Weights of a small mixture-of-experts language model, trained from scratch on English Wikipedia.
Size: 10 layers, 34.7M parameters.
Experts: 80 SwiGLU neurons an expert, a sigmoid router.
Training: 270M tokens, 5246 steps.
Below are experts of layer 4 (counted from 0) of a mixture-of-experts language model. Rows are named router (the router's row for the expert), gate (a neuron's input weights, with its number), up (a neuron's input weights, with its number), down (a neuron's output weights, with its number) and show model dimensions 0-47. Each number is 500 + 25 x the weight over its row's rms, rounded and kept within 0 to 999. Numbers have three digits each.
After each expert's rows: a language model's description of what the expert responds to; "gets" lists some tokens that make up at least twice as much of what it gets as of all text. This comes from a sample of Wikipedia text that the model never trained on. Tokens count by the router's weight.

# expert 8
router:508479501479452528522551536524507518553490465513533499478487481499453514506474476507484534438490469515568501458518527520484551543506484534497525
gate0:518474481478495555499527505495496526506464544488508517496461502499545482488527485513509521494510495505520485506466508500530440466519484493513521
up0:510533477508490485489484485504518509530527515518531456498529486501479544472463519526466519539519511472493497483520489530449515480516503483477500
down0:517450529479492504486481525527487447482493505537507463478510505504534490509498473476559471499527521486508553470464519478483549495507494562482474
gate1:487466477471496454508520507529501513533525528490532478475515515515506496500505472482499548517493487463512520555468520509479478500513514484461530
up1:509524458511539498511534459464494514500465500483496455518503484450490488507525533461509486517487540489494521450519514501490523516492505514490464
down1:457493504519471462536496501505491513524485528519484475496482547476562473502480530508437491512458535497487476469485474532507529514510484474508515
gate2:491503466457444482508520453492488512524489554441538452477541464517505459524511500481517511499463501533522510527491466529477518510486510483519529
up2:443503494491495478506491494444501478505465468495526460525475522504482511532555511483499440508471538521527526454505493495542502477475483536526521
down2:542466524501511509549508533481507533498506479483527527489545475444462525527504514505468510517517487491527497493533496488499485510452503556507499
gate3:495446466492482512526481530497499469453479497520515500488478479436537498491490515524480530493500503494505466536485496513466492513514513497491495
up3:487545515485523474453500478536502497487512502522478462491497499534504533491491520504506524484506514504460515481511459471554527527523529500516506
down3:484524486503513538472523475487503548507474480462520509521514524522532505457531510514492471468470486504516470490465475448505457525489471473502486
gate4:456506469518516521491531482481508519492485509496524438475553475462494542486494519533500504492500500451474491487550474457485573529508515472482490
up4:524497491487498483533498501499468492493495500533478522490477512518438496504506426475487504506508487538458522514474534498530472502507495487511491
down4:545496454477525488481517496512412482494554480531508435509487517462505473511507480511499502477479442510537482479496511502475511497522504485487526
Hyphens, single capital letters, digits and decimal pieces in codes, ISBNs, acronyms and numbers, such as 1-870114-00, DVD, AGM, 0.4744.
gets: "-", "C", "S", "A", "/", "P"

# expert 18
router:525495509504469501529503549497473518520524484503572449477495480508484481475487512521442536468540491496512491462509505481504548506527511507523544
gate0:528517483434473517501492516479515487512506503535481507491498495459491546506498523478492528513496465531493450458501503512487562470513506503519489
up0:534510517451514497465494498494477488495501479537447483524484510453523535473517547511520493497483474520491510466532472489499543477505535539531484
down0:511524538509506530482532496478454496546500532501485519449495521530480523507546492527471521441511524469491491496496506478435478524499466511524507
gate1:485533498511478543500541532537504497502483497527512486464518482536519494478488465501512517504495483505516476496510546567487536457496500456529505
up1:491505521521503547474511512506456487479443475543502474505518525539521494477488505499553487497530503523511512528491541555506531498505489499522478
down1:474455486495496491515494507522492528532484490498492504476475473497512515505488465449493512525490486531475534501478509482489524448465505487498494
gate2:480530510543495472557459506479501543488504505567487490477481512505470515461437462483474503455523509515494501486500501479486515507503520530505485
up2:523545508544487506474524519496493498508460500462528494495535483503482436532496490503498475520499510511502467557508487499565484487518465462518491
down2:490499535506475456520486503508503467490495518517511539500525479512520502507510469497522494481477467477525498488514469496513466520507524518525500
gate3:453530504507495462512545483522512504476507479470530459484468508468459469479506515504545488527496505480522510487521505506511529472452435553505507
up3:524483499477495529466483533505497519531524527491452500507518507474498550490482491478480517525465505541523503467487503538477440508519555461516500
down3:488515555512497493482448530490490437475508493492460490515497474512535517476470504505505536481545497547508518507492472484484507511489516523530519
gate4:498510485448471510522521504516512516484561539505520486499477495439499485467548488498493535475484471515499460455516495493485523469471499499531528
up4:515465476543508529499482464495509513473513475482470475493484507508505530510431482499511469517506511482448529531512485523478454526513509502500499
down4:498516480494530563489483493507465511484472496530526493476502530496468532493489543535515475536449529549479455482507493502481524518545479449516529
Pipe characters between table cells, mostly after numbers, plus semicolons and word pieces ending with a period, such as Indies.
gets: " |", ";", ".", ")", " –", " -"

# expert 17
router:490504484501443512529545513496542493559483521494534490482502486504462504522513514505466506451494477514499466488500511505484516519523471510492519
gate0:484496490496508513536551479504532550500461510477477469502558492470495437511502510466487438509535504524471470511532487516533506503470495507512512
up0:504539436520467502496546473558538525437502505448540449476474474501533459503506498462512514509515532483476512519545510493494502496456509506528487
down0:492482499480509502457456495523493473472504569475503539497510523528522452470445483458508519495477504482490506551532494518479483490516530540490475
gate1:503461482500489487489516505486491498505460516480524483501526512487516449496498515481481513488506442471509520501517528512513477500506441469473506
up1:499501496470508518539510515478467500490497487495481551521524449505489564472479483523489479434535513523470477484492514431430508536510497524507481
down1:515455515531528500478519511486490489499514509514493482484498471504474510499484535497469481489512467505520546529499465505484517461473480478518502
gate2:503487478547488515539482508488477502505490494452554530424490530519503522520505501520482469495451523531481515520537507502503485475477508523523528
up2:508505507496504492474496482499531490516503519527437477555481483497490497457507495476546494545503500474525502483471496482499513521496481490463468
down2:491491503472560567520535521520515487505497472489492544476490527504508422521514460473491490535483481466541481532516517524458479505508450518520501
gate3:449524508520529489504520471462487530505484512498521477479491525500512500532532506505493523463512483512506496525512532495501541471463510515511511
up3:542495513520522534440555501516490541487510476473535519458502483529494479521546519516495488493514499481483514489493490551535538471502515498509484
down3:497490499507549503504479543538510514489450498500498516505511468520545517526519460499490494526492514559499532457483492480495537484511517496470511
gate4:519550446517484530541508490503498531472455502550518479451545522503492485496539501507496483484504493562473482524507479481522503502520496533512494
up4:507567445512512501545460489491525536501517527515478492497532520474469496514516526523504484510466493533505476498467507491527526514545475503497508
down4:528510514485479426478530484514528523542518530517521513480479528494514517465506511476499533491492549490508496475502537479498532455496518503501516
Commas ending a word before and, which or who, the word and itself, and pieces of place names like Middlesbrough.
gets: ",", " and", "s,", "t", "b", "e,"

# expert 15
router:481478482475460485515498486488524509538511512527517479470506486517514462463479499490478544472535508500509501450511519492510514521468482504523543
gate0:490460492479474519509522506452501484514509524498515483466511496568483447491486527466497485505495473525518421472511513509498507504497468474498486
up0:506480476517502516529508519506475488497506489503529532491504488575511529510506484435506495493490489518484494485537469474489494497516488484488512
down0:455493475580500490490493514473500507484502476508548484476536511497490469494495509514498499492481486526537529454506501499509527473505423479531493
gate1:555512509467447498502536512491496489526487521466484492528503438502488464480460508489473493506543475490519496468513511529481508520477487467510521
up1:495523521470512495498479541504478483498482494479484503464538480498490488506465538535487496515492459522483551495506488486515514506510474494496477
down1:510498525476517491544489545543481522497461537507511436486500516436492455505486513474512498471489554538503512519533478505507488494539511527496518
gate2:495535467470521491502510496470522517475500516519490505458502506503512510507460500486495483493523444511493449448486490532497474483481518495519493
up2:477499487460505517443467515478489487478488491514529499522497493498467513479516465527468495491497486453490466476450488513537498499511495481531522
down2:459464498536495522501477496553476503506472522523480464555474492484461462501516504509513507486512498492500506522527492450531572499503500501505530
gate3:490501458491482546530535496508510509514485463495504485497528472501454488517516496503465475495493475521501442480543477500483487461524462516509511
up3:503498518478503507492473501496479492464513479493486523467510500499495527515478505539512537490522514459495539522493525505553525512541491493508477
down3:513483508516497489529487486490511451509526488500475522501505506515489499536510479486521478506520483520512559485464541495502500524513491483497507
gate4:510539515501518487542507484518511523525487525492472495469469475494494481546494469465500485501514484494560507517497526508503547512480523497495494
up4:523469516523525455523491489533510504523480501526480440464471484502460545530555482503487525475519476487538510503508520507485500513523545483485502
down4:490491501498494532504518494442431531526484543486522479483494512500517491536505484468502478521514540520506533474499504555509498518499476525503509
Periods and closing punctuation ending sentences, often merged with a word end like s., es., ed., ")."; also it in Amit.
gets: ".", "s.", "it", ":", "es.", ")."

# expert 11
router:484500468512486518520505530503524503561540474498529450468476457502499505496490498516465570459484487501527478475486507508472521515531521479499519
gate0:467516486472517480497518512530473478464493542498505531477511502498519479486486501520491564508497470455498480529536484535491474545466482503448490
up0:486525480478516488500464493521473451486514557547510523478553530497526452479515430473491513482499473494491489500520474526497471471476498463466505
down0:487510465551472498506513518471487546482460517474494521555496468530524491484523559512497481499521529500458494509509471507497508506544445500462506
gate1:487462456501479560512508523519501530476505491519517504479535468489497490427479476446495508491525493508545467539489499514508501504478495498541495
up1:509514540525538461519495493516488485494455524445539534451489541463482484500476504504516467500502526532492517528533477475536524415530499524541492
down1:531513514476490515495468500507515507472513531469505502455532499507519514478478486498507486467450489529541498505485489517500442481527523509486512
gate2:472455501505514536500511468456469509549508521496476506495507542509492494477508501490513508488498497522489502505532486520514518509551497472476516
up2:519497477495501486469545541526512502466501508501492481540555508494473492505468508449505493461473529488485467493529467530506511515506494501544477
down2:479514492499483474471491519490469485531504497472521476508501484544468493536508530484482513499472510513521504493515479502506489498479473520527516
gate3:470497488512472445534482485487488490470503511496508503462494480493506493469512553545478538458535467537457515495550495506496480491529489484461518
up3:490497498522472478531515485484504513502487540488513468457497508508516520476513547531473503446527462517470512484557478540467487504516489470425511
down3:486493497481469461510495480500498489493503528496500465510466508587508542459491466507515498497496521455511536553507500478494518494475438509499506
gate4:507510483494477503456542513483528518507446527512517502490464505562493498422497518518510500520485500477525459505474535528496486465529511502521500
up4:512509528506520462565494477518504481491538471521500501517556497466487522558486493503508513473540497519469475512524482468512527529496474498498508
down4:487519528542493491535497506499492436503513524496515496527491497458483493564527501490489531474531499504495504473525446514484505481524461504482513
Capitalized first pieces of names, places and institutions, often after a pipe or of, such as C(enis), Br(andeis), Stan(ford).
gets: " B", " S", " K", " H", " D", " M"

# expert 7
router:522482501482483476526506486518535519527525487465525490495485473493459512505476491522433556497494452504528456461514530525499509492482450482505563
gate0:509511508501515479494483512484490484528519506521498481527490549514476486500497475452499518476509546520530497467489538499490506493539493520520545
up0:492532531474495516524501515514536498474492485530508508482527506485502473544453496497501528528471535501527481465485483476518521467516503516501480
down0:520504480503536478487500488475486500467524536539517517481488519553495519494527474512533495515517544487492501539527502509521472476512501506495538
gate1:495480519469504526527489509501476517525518529488551523494434485498530505459482547507465566489539479485509504490452469440477479498479512488513463
up1:509513496494502485557508467507528499527490505479506527474449488474501520502502528500460546496542464514504505488449486499494479504494475453526482
down1:501516507496476515490507500496485476526497547534473506442510512495525517512474494477501495450521510483476513489514482517500542455490511495496501
gate2:503501550465474488464489490511517534464532534508506500531488512575508504496490485487493553532472495473477489501465549486534519495502519498505499
up2:538514467494517490513479446461534496486485495460482511537513514454502516483468458527485486466481488462489514452516493459486498548477467486505535
down2:510511507497537511541514497467525519489500489515508510508519498503531477506500480539500485527516483472470489518462479464481515500487494452523503
gate3:455519525504536462495546541469467475559520489496534505520511499485515515489528445505447515509497488495493481513508478516504507550562507505486565
up3:514466456487486492472414490491495485486510494483481501538468510517470496534526539502497503483540494471497554508501479502529505511457483504514483
down3:498484457548495527512550564503503530469532498469502536507564472505483510506479515531525504476501485498493509488522543544467498501492487518492516
gate4:469543544527510527478497488500509514459506475433488472529531503490502529494447521464474492477492476485445516521479498561486497462529465498495503
up4:470536533472503522451515502470507523496515471464461492535510491462466505513482502457451505478479471492455535492497481538492502486474453508479508
down4:509505467487514430504514452506491523502479447511463519518516529493500493508511452525483529541537519496504438479524515476510520490516481483476497
Word-final suffixes and past-tense verbs in narrative prose, such as -ing, -ed, -ation, caught, finished, released, used.
gets: "ing", "ed", "s", "ation", "es", "ated"

# expert 12
router:484511501511508509520480550508540517503501529490547486481476481459504511485469520530483519446504505493519506472524506437476497501498469492506541
gate0:494527527513492465471522499525537485484547515466489485523495496479493475466529509504487469504484521515485501462544512487553491526508507499517525
up0:493481497481533473521525517525518514500490454514462479512506467525507495458469512498509511505512514508508481521535496520522545492481501509510505
down0:483526490496497494533502510503484493457500511494500521480502506499485500529476487510465480535524535521558568496507500502513464529519533498527501
gate1:492500506486457520501503493528519480489507520477502475451463482482520516495516484530484510496489504498463487481538446484467483479504484510526497
up1:463423510556476481542445512521535507505477530546552472489458479522479503526520455543490490527517491512488507507486485461502488458527491466533510
down1:501461486528486543498522504501469523499535492511460489470509494566541498528504524518507496485480466570471501509526488499498498499506502517513489
gate2:512510502482483476490481523520553480499523453470464478513445516462497487487501531485502475510530486471549462482481497463530542473487546521499492
up2:490521490492481487482480536479498495495520511498482473506461463475528499532494507496482499499478517498476487482470512525471565506527501478478521
down2:494502467463470492520478498507537524473503494512471477493523491574494481485477519494502501483498552503517479484505497496511483495527436454501500
gate3:503504494545445552489475465532484501514543508490526495473522500510480486522542487474520525508476470525514527524484474497499487456475511485503495
up3:513502540507454506512474503534530483482541515511535537472502502541500502474552425492507507524487512476490468532489461509500471450473514480505477
down3:515539480476521499442495511454490478478505511516498507494504503495531478487512494521502511511499512474511493490536530472473474478519518469520514
gate4:500487477483450458474515508505523468504485454481483450503504537527488494471498514532501541526521480468445531518509532519525543534509494499490513
up4:512526418495472460506503490485466487493488508474503509460477491506534536512476463470483497475486494490513486511523493504450493518475507502529488
down4:494493522520493501505478516554525510513519507498531486509510474518554508508531553534504510522460513558509526489490515498550514485501511507526558
Subject pronouns he and she, plus vowel-heavy word pieces such as ar, el, an, ic, as in liter-ar-ischen, Soqu-el.
gets: "a", "an", "i", "er", "ic", "o"

# expert 13
router:501513489440453519518542513491539520534512481495528459475519446487473496513483512504438539476484480523529475487507526478475534515505516488502513
gate0:532504489494498478548528494513507514500544506477525499474488503504516515519504508483487486501506511460490471481483527531512513492485493470504499
up0:478481541517489525480496505454495481509472507510520500527484489494455501501502543523506486507489510569501543475491476494500520523495480534454507
down0:505468525513489472487461475474498479520477505550521479500497499512503485500461468459475537482533476480506490474448494504433488478506496504499445
gate1:505494480521444498488475477525500510523449493486491492495491486479486484453512518492506533489477504535440501519497490483511531534522478468480518
up1:508548493498464468490515519497491506490512501554486531518472478469537493502511471470495521488496502473434504502499524495499463508485477478483471
down1:545492498481473497515470513503509502507509493529461508493524493552521522489512478517517453510500517490478468486486591498524485519511487491513530
gate2:477532504526466453507528471506502493507526516563493483477489502464501519498458497512481529484500461511495493478471515483483525486513522498492512
up2:518520504496519517513497518536523539475455480539470500490502528522483500462500534525514487574552544532466525490496471508501551526512479502505516
down2:516507498485474505490475475501472481524444463480512506492516512477512498531517497478514509505514529515447532465512571468528499504501485507541499
gate3:481481494467494483471499520476490514466468493483486491497525491479500491516510501456515481485512522545524502488508470491466561480512510477535503
up3:513480460554502510556521504502497494490496527485479525482493465525510444513483498536505491458492488419490489517477485513511453576480502501468499
down3:509522521504527527496491535478493509497479472522557469481519465487545539466498523485496506527467450526550497481495475499502504481487554474484542
gate4:487519499508467496444521525499524539480513529462540534462492513469483511516476537487525490489494542492515547498512502485497486509504494512543521
up4:432533469516505476480492513498496507485502532468502520463473550469478505506483509499521482528493538506489601504524489506538485512497536504521500
down4:456525465494552467422483520503509519475483486496525515489475484469474511504474477530519483492477517463471495485499468510511497539491518562467469
Hyphens, pipes and line breaks in lists, infoboxes and taxoboxes, plus word-starts like sub, con, high, col (Nicolae, Nicollette).
gets: "-", "|", "ol", " c", "===", "ub"

# expert 6
router:478492465497480478521499556467519522500527495498548486480487474488483494496495492506425554490530482503500525472491505501466497519522481527530538
gate0:485494491474448501535464510517526544514520521546511544517504521507522535493562505523503525531528535486464470486469476539538475497464502509489538
up0:498495492519534493483511490464521472491515505504523471492492511509511521535514525499489525511505491476507462464472492475490501494497503509465508
down0:517486503522518488522563512511490504481499529493500492503495501504458487502499488502494513502438465512476493506537485471496493479495488514513548
gate1:539479491503450534544489542491532507525501510490531494487476521494490461511503443498481520493518506479497513522472498513506490508503435522474518
up1:531499530514472512476483523494522480503523518466521509473503485537522506499503485555483568485530529491515510513439529541497479519484525539498496
down1:433497467472479504485508513511483509492453499462459471484565484492476527470542473466457478489507493479498498478500517472533477555483501483558523
gate2:485484491518509499497496528472512537496504512484476457481483473447501483506519513484519508506510438485506522453502475534496503509531491499520528
up2:500454513507505536489477516519473490468484486485477550506529473498530532472459567507501521505500461504456506522498493514509503557497489473492487
down2:485526516497453493485490505509516496503474509468495530523531510510538473500525500586454507490494480521510502485528500487510468504513517548493467
gate3:512529485528482446483503509462536521558539481515517505509494454522525516490507503481483515520557500475507505539485478479557528520507513524532493
up3:535505489488521472504473519501523504549536499537514511502483442524553506481530453493553493507531499498472515500472483500533514537483530505542485
down3:506494470448483490442505483549476494485474519438488509474465497501473528509487513455470471509531524489525444453502489518537507540514486504471506
gate4:508508502535471518460549507511510496478517473506472460460498504519479519508463478521499509524563472476499496494477496496499506496499555522511502
up4:500508486504463498520540516488519513465532477503484459492508515521496515506478485504489482510554475449496508499463488481511513496504573502487488
down4:513482548543535495509450494481508457490515497510543490533543504527499515529488503477496484516509512508492467491517453510542481501535515458481484
Articles a, an and the, plus ordinals and size words like first, largest, great and -year, and the piece ag in bag.
gets: " a", " an", " the", " first", ")", "ag"

# expert 3
router:527472484498490527512485493514527524528535536501543465477517478477489519523494519523460535508518502535547512480526483527446514513496500459507527
gate0:508505506500524515499473523536504511479533503509519498526459510531508494513473537511491479529518547505497452511496502486534490467479478484478510
up0:482465477526495458466529542494475464499503483543485471493525512509514527534482479498495489495512485528517549489514553477478494520483511522521485
down0:511443530483530488469500520513518499508531491520504501503499502530491545503444521514496510470488542501519493478485481522501477505455472483499462
gate1:507501527520515470520487496544519499520493486476489491507528493509500516491534472520483530520567489469508511492506472499484491460456513487505491
up1:453477476507518511545562507497482488471493520521545532503496515525529508497466510471496481499488527474468491518514541488531531566522539503499477
down1:486474484500495502495492480473508488483485543492503529465494494493478498477505527482542523492482452516486531517501528504470500464524503513511434
gate2:519525491492493514492494489510499500503489492545540480522471548489511528487516479508504530502486553510463522460499484494521524485510506495507523
up2:482528448486514568445511491473490511466500474516517460519507529477493495485530474504503547499496541517446506476508502508473501544484518522496499
down2:500486487487491482487486528477501511532504487498433479556474500452525500494511507476514515504488538537482500519448461436490510495489507492507492
gate3:510488472506421531512495497500530519482502504487533478452489515428460489558510515486506528502557499521496484520508501535499533506509509496511525
up3:507496485493534497518479483485485493515444515475502502512519478485537484474564518479492464491493484476461517494470520522515499493489450501518508
down3:494453488455487484500509459508452516478474492513523451465476531465469514497541483452499551500505542549462503461495506494490525466525451468508498
gate4:473485503547470485460448500502532497540482550496492532459517502459512506443489482478495516474496462503510523481470502495482517482476513546506556
up4:501511511506501494484539514500516494473478538487447471531515498467515481519484517518497495489514481471507537519508505471542491492490487559515516
down4:477494488508461475503479480456488511509537509484491482504451515518493547510492499502539527490535509500470446505488504500561525482525496546503484
Mixed cases: the conjunction and, pronoun He, auxiliaries was and will, and mid-word pieces of foreign names after G, such as Gustavo, Govt, Giro.
gets: " and", "n", ":", " R", "k", "|"

# expert 23
router:513493447511482493506542504498483506502518502487541471484481461452468485485496468503446515487492471519512490493521536545500526494511465480508533
gate0:486506509481500477493498468497511478494494509484489499505461493491535492501527508550528550499512488482477474530537486507532552501513522516456472
up0:511498522482500498508494499483495489514503472525503513503509509486482538508494561505496520521498527478597494540500457457498491518523475515517496
down0:513481452511480534490514493470488467476574490516516473506520456514514496485478515477558554424482502494482446501508492554482478485507506517471466
gate1:537503492502470496544469519570507480497508513543511532500511499515500511481510507478530502515477515460519465526507504504517507491501518519499504
up1:500528462513505511476504492484503500516540521498502502484503507459498468491489497507502475530491496563439551492493507530479478493511492454540506
down1:499499482504527518468488474534490522480519504492502508491529496526489488537496470504436490470462521490470514531458500526518479503502578478477490
gate2:498520468513504507509544474463526489517485501500491531483469495470495462527514470461507548513482496503542543511546515533513519477468551526469531
up2:527455483514512496529481485465491514495460507512503484522476503526485508511548470480483516505523496541462530515429492518477458455497478478504496
down2:525459480490445491494562495486474526488521479520506488500484501521444468485517462487451491518463452481507511493466535494487475498523506515532510
gate3:500508490521476516497513456517499525560483465518525445458487509487489499464499487496454513496500508520487473482455527488516483443478471478512515
up3:486505543485470479447483490512517494478488518484471531556513497488506511510497530498569473489489475490513543515519472508513518533512492504537505
down3:488509490555485488495493484523530521501498485506489503494502534548487536503507481521484509515526515499461513459519447475495443454501524516512487
gate4:485534505473475513479517480460530515551499463536481463485538508461487478488500491473510519527491535484491514504495481513531530482508511506507520
up4:493472536476489525519525531492498498533484446509501522460537528467477499492463455489488498480498516469474498509528497491511507470474502517493467
down4:546507489461538509509515468475491503498524494502471543494513482477502501489517457481463559486453482471489486523493453505491466516482497518495513
The article the and possessives his, their, its, 's before a noun, plus some name pieces after H, like Hedwig.
gets: " the", "'s", " The", " for", " his", "ed"

# expert 5
router:521522522480458513495530507466509511494528513493520486465477495473461498515500451491475549487475477507510514439502509493489519520487476515526550
gate0:544532510488504480506532525504504528517512496536557516524495475483466489490479499526492521511531471503472471515489506546510540520505562458485511
up0:490504457513491486527460508524519472537484495457512466484483518507534525501510529491517477502526525518542514507501493512511469476497477522490484
down0:513540525516496484482507525524479497497492521478495496497513459475489504495494510506514497504483514507466518499464485561453497461462529517507470
gate1:457505548515511517553514492460539530565489484504523519527512486472461492492509505513503488512456517531487494466524501498552550484503481513505545
up1:503514456527494479520468490503503485509473501505504478465482506536507521501530460519528509488502493440468497527472510494508528510506525489489510
down1:500481502519524490502492497509459453490548491503515522526470478490472487482474482521509499496495495515476471501529494529459515496466494509500508
gate2:557520483470490502495524513534501472518513486514493488515499504503495495508528441467533514510491485478537487473510523451549494512442510528469498
up2:473471545510511519480483429508504472494522500537514512499493497479516497472509513487531530507519499501464506507487536484507519486573477484516542
down2:463506491514472532477515476500520565474531493516517511513504504483467526473501488515490483580458440500481514477522506496558558487480518467497469
gate3:527509507499474529469502537458504531487455507502511532492493486500496474517502485528469520511520494521525491524509502539514512482507530510483509
up3:476468517498509482459519524446481521513463487492501489512473494479515461496484509518480522489509505507520488509498507551518504470501545541467524
down3:511491497530508469499525495451520534494523515468494498522469474483492491477514527509488486517497477494498427474518506486510477516481474501483476
gate4:485523475525497472510503495490522516494506511483495492479484483496508509451525511490495550446512444522520493490478453471501516491487472501479511
up4:500504454562500497506493499496486534478521504479486520526507498486523535513497471445483553435511464523474500522476499491502503498457485540480497
down4:501508485465482492500494517495474508523444491499471503469508514516525522531508525488525494464519498519488532539470483499496507484509495494454470
Prepositions, mostly of, in, to, at, from, placed before a noun phrase, as in run out of, end of, interest in.
gets: " of", " in", " to", " at", " by", " from"

# expert 9
router:522488534499494490545484501489531495492485471487523475447497468516487496512481508527471504489500465488490488498538514487483531491506490470498504
gate0:512491495468487458444503512464486511509520527515487502474510484502474501502504526512483473495514524487469513522487555527479515547533513519480524
up0:519503533499502474458523499429454481502491529512453497458491499512481518505512517516480479460514505490467524498511541517504533515516515491514519
down0:499452493477528470471495503536522525458507498540527490474476486482465511505455500542501484531502496516494479482489507476488497499487522497481494
gate1:471480517524497537514502498482506525504509489485555486482467477496535486495478488483488491545524514543523500505494455518488543484460521506525502
up1:496501508515527506505466521520502531512511447517518485486503475503526477512510474507471494512540479525541525519516464495520508520538500499492507
down1:523494529549464508528469522524509515476472476485494457555501479486503488472494484537550474531479485511474561513493485498445525505512505514479474
gate2:480456504526449531485509512507593495512521531483507501493503526532493501487500489497496525510483456524545525454494491515468478490478530494500564
up2:494499474535505529496554509477482497524500513538517514512522537562474505489418490494510486486487524494518506522503490557490526495517513480515473
down2:510509509460464505479498513476498471470501502497500469526473496534540497491525491462479549504504505491476551479503489532511522526481527542548526
gate3:477506511515450473543528484527534477496488500495522516490523505476507470525481466474492517516521507499527529491534494543508508459515480503525496
up3:491458509510483474519529478515518491490514501484511513538516509514517495489476506459506488454498525462490501534510513517514539472519491484541506
down3:485469516507505518515484507524516509533475519503525522535541490478531514528482485517465528466520472511442514528497532526513506519508521512539511
gate4:483525476509502469494499494484503499496521552506494483504495510515501495540482491494465490491518502488495541500511485516509474535495494505558492
up4:515500533542523496512519506513482521502488519468490485492493514479492522530493490468483530484503507473494499493479513516495463485515495464476522
down4:544490517500445464532504508480464490516463456518501486483495466520523499495450533486503505470494519516492490476537529505495515514495539502511502
Forms of be and have, plus as, also, not and bare verbs after to, such as was, is, been, treat.
gets: " was", " is", " ", " as", " to", " were"